python train.py --num_hidden_layers=9 --hidden_size=192 --n_experts=128 --experts_per_token=3 --d_expert=64 --d_shared_expert=0 --hidden_act="swiglu" --moe_layers=[1, 2, 3, 4, 5, 6, 7, 8] --router_score="sigmoid" --normalize_top_k=true --routed_scale=1.5 --balance_loss=0.00233 --balance_bias=false --init_std_router=0.0357 --lr_router=0.000855 --num_attention_heads=3 --num_key_value_heads=1 --head_dim=32 --vocab_size=8192 --norm="rmsnorm" --norm_place="pre" --norm_eps=1e-05 --positions="learned+rope" --rope_theta=10000.0 --rope_fraction=1.0 --qk_norm=true --attn_scale=0.177 --tie_word_embeddings=false --parallel_block=false --init="uniform" --init_std_qkv=0.0347 --init_std_o=0.043 --init_std_up=0.0496 --init_std_down=0.0496 --optimizer="adam_hyperball" --learning_rate=0.0129 --beta1=0.9 --weight_decay=0.0 --lr_head=0.0131 --warmup_steps=279 --schedule="wsd" --decay_fraction=1.0 --decay_shape="linear" --final_lr_fraction=0.0 --batch_tokens=262144 --max_seq_len=256 --doc_mask=true --z_loss=0.0001 --train_tokens=723500000 --max_steps=2760 --dataset="wikipedia_en"
Below are experts of layer 2 (counted from 0) of a mixture-of-experts language model. Rows are named gate (a neuron's input weights, with its number), up (a neuron's input weights, with its number), down (a neuron's output weights, with its number) and show model dimensions 0-191. Each number is 128 + 24 x the weight over its row's rms, rounded and kept within 0 to 255. Numbers have three digits each.
Before each expert's rows: a language model's description of what the expert responds to. This comes from a sample of Wikipedia text that the model never trained on.

# expert 59
Description: Word middles after prefixes. Middle pieces of words after prefixes like re, comp, ex, con, such as expel, competitors, extortion, Combat, and the word to.
gate1:149118110149136138116117139117104141156117140080126118157134102141139108108074137108134165120131178139104157143125153171131167116118172110128134152108128145104115115113141168180136114126117129132132165103134105088146104136157145110127117115132160131161119122139125124118120058092134167161118163178118127146154074102143106121150142115129158147108160143099138120186109194107142151127131097062150114146141143095127175177140132091143108162117090114132124157141121106137145141152107147130104127112114113144116159121198128143105138102158100116111154140160133149135174137106119129125
up1:163173122065138120107157103121154129133131111159098126072122147133128138137137134114145078125093128126107122155139114104116079126131087141145140137111139115098119097130102117135090120134153142139114110138101089139128126117145145142117126154169121095074171147153158125161162145152136103113106113111155139119095139153117124167121157153152160100129153110163112119113116043121161143153179147178095128126131112130134128082192144148126161134129095123119146110148166123141132129092130104140149169101140143111153112144093134130153088125124155115099138156118153118100099143148175101128
down1:142119132105099114117138155135131114133146110118132193129161143158136110121142117131157112118123159136092159126107098140083088121107162152162115144096114139150070092158144127106108121115150162151152154110123172115131067126121098145146144091108162111123109110117124140099167132125124125136136122158085119150162103144139103091177114151122146101108130187129126120122126119096130166187164080130108130151149119125149092130106146140131158125093113150130135173092153086125099156118125132119167132122119125146139116111188146122110112150132183102176142149132149139149167164139115106148

# expert 11
Description: Later, line, system. Words right after a space that continue a phrase, chiefly later, line, system, further, still, and table pipes, often in music-release articles.
gate0:117130134106094093086157141127167146145128123144140136102125165144194139163117129174102118095148115151121182094103149147106157142145113127135127121155113176156145144114130099140120120168117120085117132106118151183119112151117146106144169142126140130149138153119178172108154102116097122120136119129168112167166167165159111136141126120102120133141144117144107135120123190093145141125111114091154099084119156106112137096146178127118141107161122110106072090118116089126116110136128125171112127128139161164130112116146119132113156142092108104082124138157125126090147114094131095111
up0:155142130171123142161125093133127118100158113138148096197122119095064137098122139104120144156092152092151098162174151147184076104114097127105146180131127113084156135138124147121130131115132139173147133128127111101167164114132132172125126123146119164086120121153081093121086109152176130123124155122116122128087095099099127125140114153127160116116138135133163129131116094157137100094113151130095128140130121159147138159090119149140118117086138146148150148148146127156093144128117145093136146106118092115105140140127147101169105113166116135168118122153097095126147115160144117159
down0:166128133149117119131143127152145149118132166063128122104141129098105118188126094150128112145131137097180140175131150123164132134095105119146123132117163112137184144153107160124122134156126146142166138095129065086117124121173124155114120110169197092155168117178138127099181143144135136098165121112096116142144150184172132118139087151128117123093156115111169145145129120137139136113106113069105104156156149139150109143092133168121114102088118133130153155120129136091141121123156122146146113141117113138117156142124097136111153164134148146114125141114119107113133123109130090132

# expert 12
Description: Taxonomic and scientific pieces. Word pieces inside Latin species and chemical names in classification lists, such as -idae, -ensis, Chordata, lactone, plus King and Michael.
gate1:147191155135125101075122157094112119127148157117137135110162152155105115132155118138132103093107125124122092151121131128095105112115146129135159125126164071120148099136133094137171104186117134145150122118109121128100146112153151169100142097196097088165118130125109141150188113103147110146110108147154121100149168167093128127110135151159184118096092117117132107153154121079118129144144157134169145103110152160076145153161096135119124111118085109148143146127123120116161123115134125152132136150133100144142113098118130135128119126115134133115155129114112096123092121132123089197
up1:139148103164120118145098125156096146111074106132117123183165106138148145129130083120114097153092099157122109115111160097144126109118126119130108085141099095083087133119111107157088158114107121098126099116147146096155175157138146103135071110144109147107100111179125147094079135098128151116126137156149138118135125122139105139108137070136128180150086095151130157124159124166123104123113137125139109104177114107145123113134139087110133122139141140132134110129135127090137117122114112108063118113113116140122144153171127190130138101157139120180116141095096120153135121097147141155
down1:146108130107140116114128153161159157140144153136127121130119164125108118154126140125147138130159115124166155166156158126149155125136126140127164127132144145112177130105152134126093086080120162178149115138125076165133094135115098115137171149104129092127088121091181095147126090143109167101104138206166107123123136171141158133134137145158151136134160143133172150140165139138134122098106133067119123131098140128137101132137133146146104135139085113163139177133152157155162156130143169140084145140132153108070112107146130156134126099143117151159107135149158134099144150152127142128

# expert 57
Description: Capitals and acronyms. Capital letters and acronym pieces inside abbreviations, initials and names, like RUS, SESKA, DHL, RAF, plus colons after codes.
gate0:136106130162121131128078116129109124112094113116128099104099125107192080148056139173131137133135133153150138132122119151136129135122150117133101099109124155171126135120134134125100119135099182076095139141097124146129130110102133107138096120147166165123165158156151126084091144133145132140098119138142153118130161120160078135119174118150095134121037155117117135145108123115120115146120103131139126156095091126118138158155138108136123143086119131139100134170149153126115139136125137105162112175135139127125118089188098163132116120090131154121134130095089113145117120130119169182
up0:155059113164091141118099104168135115158126142133135110147142121115167098124073163149129151132148130158171152120118123156161093119102162116130079065115139139164130129108134122107071169118137187095093124108158129151119083093108087142154120145103121177131126115137128126099109155154137146142091107109126118112136103135136122134148146130145110142109091149102103158116117133178117110136099118156141119143120109120108117163129128124139109142083138135119110118148143105121097151104127145140166118156115115157118136120200125154135119154123130168066141151119139134128145125174107154150
down0:128137161135091134097119127107121116127164141113126146129117131149125161123180138094118140148161107122078103156213158133133133099139163152134182114104126099123147150107138151116144142116098090143138130154119126116133098065125155180097164125113079131112160142168110143104119127154148185134073117129114150175088130139108128120131129116121167132124162126117110136123072143118106175161155116135127137111110121102146142187138139098135157083122108095153111138132142132149151160166123126146149163125136117160113111144086110123114160130110130164154113106150121122160103130131142126153

# expert 31
Description: Clause connectives and pronouns. Relative words and conjunctions opening clauses, such as that, which, who, although, plus mid-word pieces like curr(ic)ulum, qu(al)ity.
gate4:138123085106117138139113118119127150101144158167155148136134126157126153108115099122138143123133131143150102151118150137109154153142164148136120083141132115101101165131137125102129127075163131137154133152124140114144134125110140178097200150148114151150144105117171079059110120064100141119108156154121184128185122090132150128070143142125130120140146134118187109092124125137089150152137118149159095140099053137127119125120107145103138151118130148102127111150125163144136132123135107121104120137146120102155155144127170099102103116139154163145125180117131128128145118140155172119
up4:098110139182119158072117139155126081138133101127144114118153117100115128101095106128133139112160114118084128154075126193157152095146093154146110114150141093184181147118134082104133144113139111165127142141125162138113117118132131152149158119129131133146134148135121117165123104122089109144105099103119159138164090152116110132138127115128129181082115134115116138119094120102117128170144101176152114068135119114147081135100113159150119097120118076131118108122101154125170112094105116130114144125164122135166118116127085126106142108111108081121143154168128090129122153141108129138
down4:095130116144146106141131119104144147112161166070119107125108119112143128144118139098126148145114147076122145168140124069093120145116177113141155117127075144090123108145126137132132080112120167110128096174159116123090095102131109142113202122067119108135109154131180125111101145119136113092126124152125134131125143090148117100107128140134122103136169144107123111127150133118146123088090145162096092152135141138105152114144144124109114177119106142120098133146165110118139112133103153108172137130144133126119114123050101111111109208129150128145157108152135137149137125138142120159

# expert 8
Description: Foreign words, headings, tables. Word pieces inside foreign-looking names and words, plus section-heading equals signs, table pipes and symbols, as in Zad-ru-ga, Ro-ster, Aftermath ==.
gate1:136113121108119087138149107170110101129147092129126160141123131167205168136150120120146126122127115149121126118093147149080139121158149088137086111141109126146155139122116142137110155128113139078139120143134122119081139120084142156132116136137082091124145201103134155124166149149114134109115121141149164156148118132181138119125132121107117124135121124145152176150126151123113111138093111104076116154147136139154120128102134116116124147143183140110123146098150120141100150178135138141127121105125145121124142093225171127119169147106118174140155086099143158102101112130140102113
up1:130149137110134073131107113135105119103164102129147129166142149149172135129132102147139101128119095164123124081135148138117113110179121104162138117158121115119111120118164152102115129113124103114171128148145084106104153159111154153158135149128108060120150177124133154101122134156112133123120135149137132147153133114146104106088147084112138132158150084119125168127121170085151087132138110137107129162106168132153091133114141093095128103158158154147126138092126132129143114175137086132156153124139152100105114098217156109123123115099109181138116111108121150136091126120165108125
down1:111114149168186082141134167164147098090125143140138141123109137132134119128159140121144095167154145095102092091117092159112111098118134120107123092129114136133127119170140112119161098134108160124116098100126089156165102132126114102145148149104154135136132121138108132133176145109110139140126115126132089153145156146120157113111104092125127145150095164133119122131133176091134105156117114158175120143112140115128145134142076120141190139142127157136094130161121111142134175170133092106105143142087093165148167145157130113164151149154104143093171090128146169108119127153103183125

# expert 43
Description: Agent -er and prepositions. The suffix -er after stems like design(er), and prepositions with, by, for, of inside names and titles, plus Binomial.
gate0:116153104148126109131100148069071144114160186158141128159104145103121135112101110142129173125132122141117137128116159138130190111111112164114140145145169117100147103119108094097109093138139134146152141140145143167128088119162112138144141130134134068182118128096094127142106121127102107150162138138124105143119136092147086103146111129164128121119142101133154110128160160089133123121123119117096108124124139122126092124074122121123132091115108103136114144092079076128132165107142109096085150099110106106125094097141104163101171147118102132092131083134089144155145147124155165128
up0:102151094090134157131165118129104143185112117148113127158123109111128123127137122127153135089109129090124127145160126140161173156153099124133140219122130136090122158123090123102131127142160113114157124120154181119139102180134166152131137159131152120118112097109116118133116094120129148178118137151088130144135125121144179140162130141144123134152146099158117139135140122132133135169166126092091138138143165142110091117111147129128093132132110110087145121141141073124135075078087101154131123101106166099072156112153104120092163127125136123123107161145129137090128087157123130126
down0:122134125148113113132052086148133115146117130148121111147134095112132108133176129151114126109121148145114144118138112150136135127099107143097133107103128114137141111101155160085139097149149105158116142153153113149111139088128097114133074142147111140109133150134141056124109102138103070154119060111155082113135109091103132134079118114156118129151135127112192171089149110079118121120129142116136118117098123109090176180174092176088168115150144143147119154120152141121109116108181116098127121142141126130116131132130129091126134163144103107148147117100126141126097111140140132144

# expert 33
Description: Connectives and word endings. Coordinating "and", commas and semicolons in lists, plus mid-word suffix pieces like -ward, -ress, -que, -ug.
gate1:142136129088120108103145124142122151139119145128095150136144124145146152145133129109121148103195126107126131132112115124139151151096157148164142150111122138088174161103151112131162118170092111169105153141090160146127104124161137181123105159095116121106176126094092136134118066131139087147135120152123116133141122127107132110129124111126112135085091114139132118200094104112098157136165108120105133092139176148137108127101113111124137129135097138080101132092112098157139141128169111126136144091161155154077140124137112115149127134125138141100121161172110070139133099129133059122
up1:084128129149107122100146132144125134125167076122139134153121169159125104121148150169156149096144140126105121145121115119135082121129124122101166110112084169123139117162129120125119115138110070154136120107131131140169131163119165133123173111124132124120114095156149125127109139153168127061139100135112136149089128159115128102113119160115127149105154140154103119104192106124119074119111125126092114118134180150115144143114148158126132181078112090165135165153185142094134150102121196141126112110074144148120125147133092135141145127134115114155121133169087109129113157121153131130
down1:136104129096128142139113140117087118146087151149119099118095122160136162156118071093182122098126107126142171188123144135110135095109150123152158139108145100139096134093148120112142094128117115122121106139171109090087117105118118195106137175183128110107165109132167091104175131106105116134082138129132117085138140158107131164174140114099123150153115129143158135153146106143147144130135124108149160130096112118147123115118118162143115123148088143166157112142114133141128127146128148086121126130169098119119149121142083155115128129142103153165141109138139120206163128144133117120

# expert 9
Description: Name pieces, year digits. Second syllables of names after Ha, He, Hi (Halo, Hawes, Hiram), the 9 in 19xx years, and "States" in infobox fields.
gate1:116145101160147115170132152122138135112115137137159149131113182100181149176155098132132135119141151124112161146161108139188117122130119122146121183132175107103126110116129111125140112133134140126142139135109121197179092114110115096117100130142168160105107124116147131061144099128087104174140110109084146121113085131123136139156156162123129111111121110160128164109094117137149128140095148103130149126127131074140117124111178148071119128122123100099157103115156119137106114113088116123143086124103124152181105113143120126169134125130155155150135129133124140127109130152131083077
up1:162093137095113153081105125179096111165145099108105108101121094134093114093154169111130128155131137125147123130116134096098125163103187116094146107104087114142139165150110105119116142092121144103175167123152156135104127147151115160120134161104102125137162150105128129158101153150167139090115126116126089108148146132125170140111125141145132100151136192133125118147153123159114145146127120162140138125123098160097147127136104141167135135120137153153089143164151177147088143175159156115118149101152134096108140133096157111109129117147140139119138122163132133112153111152051136146
down1:146124145153137126129100115174140120113160088107138116142115157109130161162116120111151111133179124132094101173097087091116114145120144145132095164148163146094118144110078121128112096128153129076139129176125118141131171121111114122121138128128134126159144127132131122124135119137154109112113169145106137133097151155134175134137120128118131134162097125135098148127188161124160162171097158151125154112169101109161113109116169099093102152091116134125121091123141158137124081148120123097086119144153143154107075108105107148117071107164126103095086113131145159109086093140153139103

# expert 51
Description: Infobox field colons. Colons ending infobox labels like Coordinates:, Succeeded by:, Awarded by:, plus "by" before them and heading markers.
gate2:108091087181111139211134157159166139135122132109154119117170160130206144129120103121122140133102169146141160108132140114134181101133110163116095144146129143179120143125169114136109100126126136122140154143110146127104119148119144087159153138120126109080145149152139127123106097130164127113107116135096102149152172133125117081100139110131117124121108099110122133095148138123153163112106090092081128170126116134119088140091147116074116085118149088094131157097158114144136123113108117170147150127133120172139116136121124147114132143117114121120094123128077132128158102135143155146
up2:118077104127141143150129169132133084165131106111167150131110136129131097138116093109138138112100176105120162180114134141138137118088087130127136133117131195129152102159112127116115099130109131146149161140164130158110088093141178108154111136085086161123089103164105132152080118155141113086105124091101113179130166155140125092117100136087130176097112144114110118081118090138139145147139107113082118161111188122138131117110106135088127129131119103129153161122150160135083154127147131159149149148123116142123103168109142113127139141109123122122124156123123124131117107118128140176
down2:132090149130108126120134105134108130173119150116075096148189150146108093119164104124112139128093129157099131119109127117119172139112096096139118111154119145108133165156106123128148118162148090154193123148139127132075077086135171151139124139156157124128120139114159179155140146116107173140121145125112181129127122135109158092133114117119171093156136107108127159108152137101129067156140139145117113107130192066118147113129118107122120117160139131149095148115120129122132134154108110113142162130125145102131135134169134106134116173099112146168129144166137137128083115123143174142

# expert 23
Description: Nouns and verbs after articles. Content words right after the, a or to, such as travel, decided, sent, armed, aged, and a dollar sign before amounts.
gate0:134133159120122155154117133149121128147082170150103116121108172113123130073117134139125157143148179146145154116164158156170134144129106145149136126170148119149132161131137176093138124159148171146138127114164128152158131108132155131112145138132105139144132145155119109107115121151132143164059134105134154123171129144136140107124200165099088110155133112120188184112105127101119116132084129129122164117113157118134096110105136114144138110152140127145141122134099142114113129075137081156136144138110111147108128079152126116136124073112149163159127095134126098082133071130138158115
up0:120127113106116113131144091113151154086168123104118138150133132119148123146085155150111066098125122121136112117132108094088135153121163080152178150078100121152145072109091121127117084096101130131109098101124117113137148090082114134121113148147124107112162116083143146140120114089132112093160115141170117126116084138122110136134128128112121104111160137144081130123168121130108122147165147127093106124117112107090111114146129136105091171132098096084144131142168144106108108138119163128130103144121180126132149157162115159108126171110118145141146150146122110137129186186122090123
down0:151121119120098157139134132109151092084143149102155153164121135088121130089128096164120111095138127109142129136083086139173176141109137121128131101193122141127178100103130149090129118092122107150086128171131095108135162107124071135138107088125153148140144129133171092073100075163116121101151118131134136136103138138152130155090161122142174118124135107164150156145114156094139139185134141134107128132128120135114127135100101133134114120125113115151099122122121135084107106119156138120116153128150136151164148112155151114110114099118126126144133111174178103087134098081134112166

# expert 15
Description: Table separators, name pieces. Markdown table divider rows and "Party" header cells, plus mid-word pieces like tan in Stanley and Stanford, and mar, Al.
gate0:151124126113142084166126167102138132127139086139111117141106163174109103117196100147159151166130119146107165097138144130114132146101155102103162116145124155171116128156144143123087202122092137104111125091111146119146129109142125106133144111187110091118141112086126161151148155142120184096087129127088152165079141137156119121130113153116125121105103123124155139147111130126156116114103097140109088110118126142160070126137110131121141108150109164137145130115122143102153108159090151151169083115162125125081138115138136154112124129115150117119115116125098107131117114159138120187
up0:142155160150129121115138139093175114166119148093136113120095154084114132078103136104143136133167132163104113102127164126142145157165123124108129117120108147137086160138135134145126102106132153109124139136124120120112121155158121139140127125096114110103137099143150130146074154147132167122131156111133110212134106120132124122149119120126134114113129170075086161118094070091125110164121124132115105127130122140147124157109086083128114155142169074159065120140149097119118129120148161136116110133129153122055128140093155111166091125145076114135127126151142132113083147129162113120
down0:101147115087136122158150136145132136094141129072128144133150125160138141133171106163118104100119155120147175175100108141085146133138166121138134095109122123177133157145140164145098129116074119149167100063117150121126115119152140141112184107121107109177139136106123110139158104107114162119157119140129109164099135119127152084084133116143140142105118119144134090110114154124094115101085101162085145138145161140127125106145152105110155140165150136130132155110119133108158112095106085122171114100114131126157146115138126129154095097103183122136128128110156126099168125108077145159

# expert 0
Description: Election table headers. Words and digits in election and list tables, such as Candidate, Status, ±%, Swing, Title, plus clause-openers like There, However, reported.
gate2:135150108122150119127155133139155084119122118138142113122135142151149158122132106123119138139114166138123089112154078117152140138137112134098098165143067142117122136117132104147065106102153112120132165090143131164125102110155101131180106101078144138131155118165121156146116097149100177150143140132139116206142163160150146112147106112112162152155151138138080147105150143103166098129116173128107085123119125117151104139134181086121132091147127140143133138141159131108107150105155133153147119140121151088159154101159126179135134133117108123122099157112149079126175123124123115164
up2:143110126136092084097151122119117154097092128145151100148172080118118118114115153142122101113135091135144126149151094155130160110163061156172142152159125157110142102128124161112105110144120121112139142073154135140163106151073114146107094099180132096121136101099159122137157115159099113106109127124110128135145174091172141093105142137141085152146112119144092101136163160107107132139104180142127115109082105159128114117146115130116140124115114139129146073133078121153132149134113135132141154154135157124129157123109178173140138136143144146147141156086102156102103116113123117126
down2:098160095072105097122130118147169128143121092129112091135086135150141167143100109136177092122123136141117108140144199126128100117114119150143108173126174082128172167131110135121139189124092166172169116140126153118124130138105121088109143162146113125150116126132115121172137136118140117107127179129158135089134094084165100139151152119131133164142120090121110126137139091133128128115167113130159118120115128133122091129112142104161118148107145117161176098155129142148126144122135139102152128099165111154116130098152148149127151097114117102095096128110079086118077149129142128128

# expert 34
Description: Name-ending pieces. Short pieces that end or continue proper names, especially y and th (Mory, Lucy, Destiny, Thopia, Gujarati), in names, titles and lists.
gate2:159149157128132126142095098091109148124136134128161118095145140118127096151052130115170120151143134157155104123153126150146087131160170115148102115126101157150117151123128191143111135119166171100131126123148131145106174102141103143110121138086106145121135130130104109145110135114115130100151125098172101170123135126112115133200120145143107125115128151102128137115097174092131122141136149104133140129121114149117136125166158104126087153130110121110130166166158079162113159095198090119155125143119127140100149077146119092149113151096100160140174115105133106127104134115137136093
up2:171134129141106177109127084152127124131125119105133150087148116128163099147113134097102145135115166156154132140135151129151103147060144141151127101103149147102151137112105103098166109139137130150141147142095125155144093092190132143108129121073094181162157143119128124142114122128143113128133145111137122115118049128089146120161106107161121131125094160131135125130116141137137152153143138141141167124143174139067153108109120160120150111117119141089106158101095104142120113138130117134100159125068199114084134131127119094113147129138142139098188118124128144138126106151131119134
down2:123086114071127125131079127145127139170148153142110125118164171131103109113130165106171104112106109123137114162137132147150136131153160120126107103089110116130110117147118150142106143123164090148158131112137137144143167113109135127142113069112142122114106099141138122129081178156097119105099085118144135082112145137093082168113105197151095129125135111125154141117113103117129123123073143135162124084094127129122110118151148153131141131129145105185134116114163077137090123127154140171117154134121095102192116139118131136098124149172144159152108104143097112127110123118096138106

# expert 60
Description: List separators and including. Semicolons, closing parentheses and pipes ending list items or table cells, plus list-introducing words such as including, include, alongside, respectively.
gate0:173138127129148125141110169114155110127132166144142103114129124125128108100108116172096174118170104137145149150152138112135160151128128159167160093125116117136101138130109143127112103156116114170118138104096139156127140156167132155087141159156171138132111090100156133110103112099119183138112118130147140131122098164116102143116139147145063121129125120163107124131092112121148137119095164147152060097142118131119115168109115165133135213165080150125155116085112123108144113136122141113153159125197117154085127093148116120146134119090096115112127129136142124099123107120113143142
up0:124147118118105130132138068097123147141115131132092125150146129133110140110115129151101130103128106143152128123106167135120175118157113147124155107152133100163137119141126117158112087133148154112122114121151108110105174169154110178135118131112086085126124140070169119161188135144094123128165093202144117114101116114126136153120054096166132123140113113114136124118137140151135150111133093112069112124185143104159126089163130101142132138097133118168116126110155075133131112130118094132105139128097132109123097156139152135124138154139133106126126102092164131148166170093139117156
down0:144146103116164136160127129118133168126104121202126127132132152121128130158136138115130113099112109107104143128140126132099169176141146099167126137104117099175144113135109138122070145138125174127127072122098098143097163100107142117088136142166116111141122128109094143116186115121170136110122126100134113127123113135134123129116144148104149161146157140113150115152105156110079136126103130083134141089115079123117128096106070099158106090098130135144129125129131123118146126127103134159125100092111184127112186126161170136109101164122110143135138114060119100094142102163154119119

# expert 16
Description: Work and career nouns. Nouns for creative works and career events after a name or date, such as album, film, band, signed, joined, appointed, plus on and in.
gate0:115083129123108119128106118106124126048142157116149158147132140139140129144118106118146134104122133091151142096107153164117156127106101133111141130197123153106147148095155146125136140163077106171099145136144127109153167132154120110165117125156144134111145142100093145097115101123094083101164126144139125131082103136160072105099142158136131155104089077124106124133131123077075116147116136144114092110153118124121130118121144102106123126133138111080155152132072117094146114115124100142145126084139150127123125085188158093130138130119105144125104133120096097105124131097093125150
up0:111107132118107118124121117099105106114097197114104131119132150152088149151131124143135129169114135114108118144118146154101134130124106124113133113180083118112132106133154112076128182101121102128130147148149091149162117130129125131129167130139137109172140080139074129145171140146113093135144115110142122129112120150134159165105121148189107127138131120135124111107094122179104123177083143143108125136158127136104132120123109136155153145115130148097153111163125128055108132131165120125097147098112146135174084119133181091148107091104149121093134098096123151128155122134054126124
down0:138159095147141150136166158148140143170144129166129113105076129136101122108136156148140125180147092122134078135162127144147094169139169175077152103134145070159136107114099089148104145115123108100120151117118138131144112091106134094099137134150100144153092108105146137083135152149143140143123122191104100113122128115123151090140101122136101091137131127130116149136117109147141129108115138123152131114109086141203108099059168110150112143125082165129133106114154102121154137124125138124097146132117104153115145109143129121119125173145130126106127123113121147167119134127133076084

# expert 49
Description: Sentence-start subject pronouns. Subject pronouns He, She, It, They opening clauses in biographies, plus the suffix -ship in membership, premiership, sponsorship.
gate4:141148099119131165129138132107150126107133172099133103112116093080106169150119146163115120117133140149085172125099142158112135138167091132082124135165122124144128153117145137178114094135119107101085132127105057109132129138121123089121149114131133111130113115175117117097161128137120141146132111103143136101121139175197096075166140163113140142128140105124158150119117111128160140083130131096131123140126115085131128206139169126178099124125126125136118138129140092102121113159108138138170118118112116128157113140117111167091085135132087100122092126131147105131149161148172110127
up4:142126132114143096145121153160142124152120114154114125111112169148127097115117123086114172094117129141148150129122121148139131084086177125156098130109137160145107115118113166137120109110109124155112160106089173143091119151143155145162105158153127143132184125119118114108127126119157120092117128128152086116073126076084109130088150055152135134135144171138125098132094143129139135172139137124109102116182165138141097059141167120111152131102102115122160097107135132115137122108132121123126182172153135119113091127157145129138110123100142090115143132122123154108123123127063147131
down4:133117154172115122164169150154130140122127176170152118144110126134115130140146131121091154163177113157152134157122131170163124152131064107145182145128150136138122146129115124120134148110139152098131128119122131131190128114094084175146092127101157161099147146130136154143161147098143076125159105098117116136097134104116131087136144153088157121111123123163084114162152129136158136109123145113160113159157139119104106131184169133111113133148135130144150105131127162068151146142121128137141153141136133183070124137102115161112135119112103120154108150148146147123116153122153120182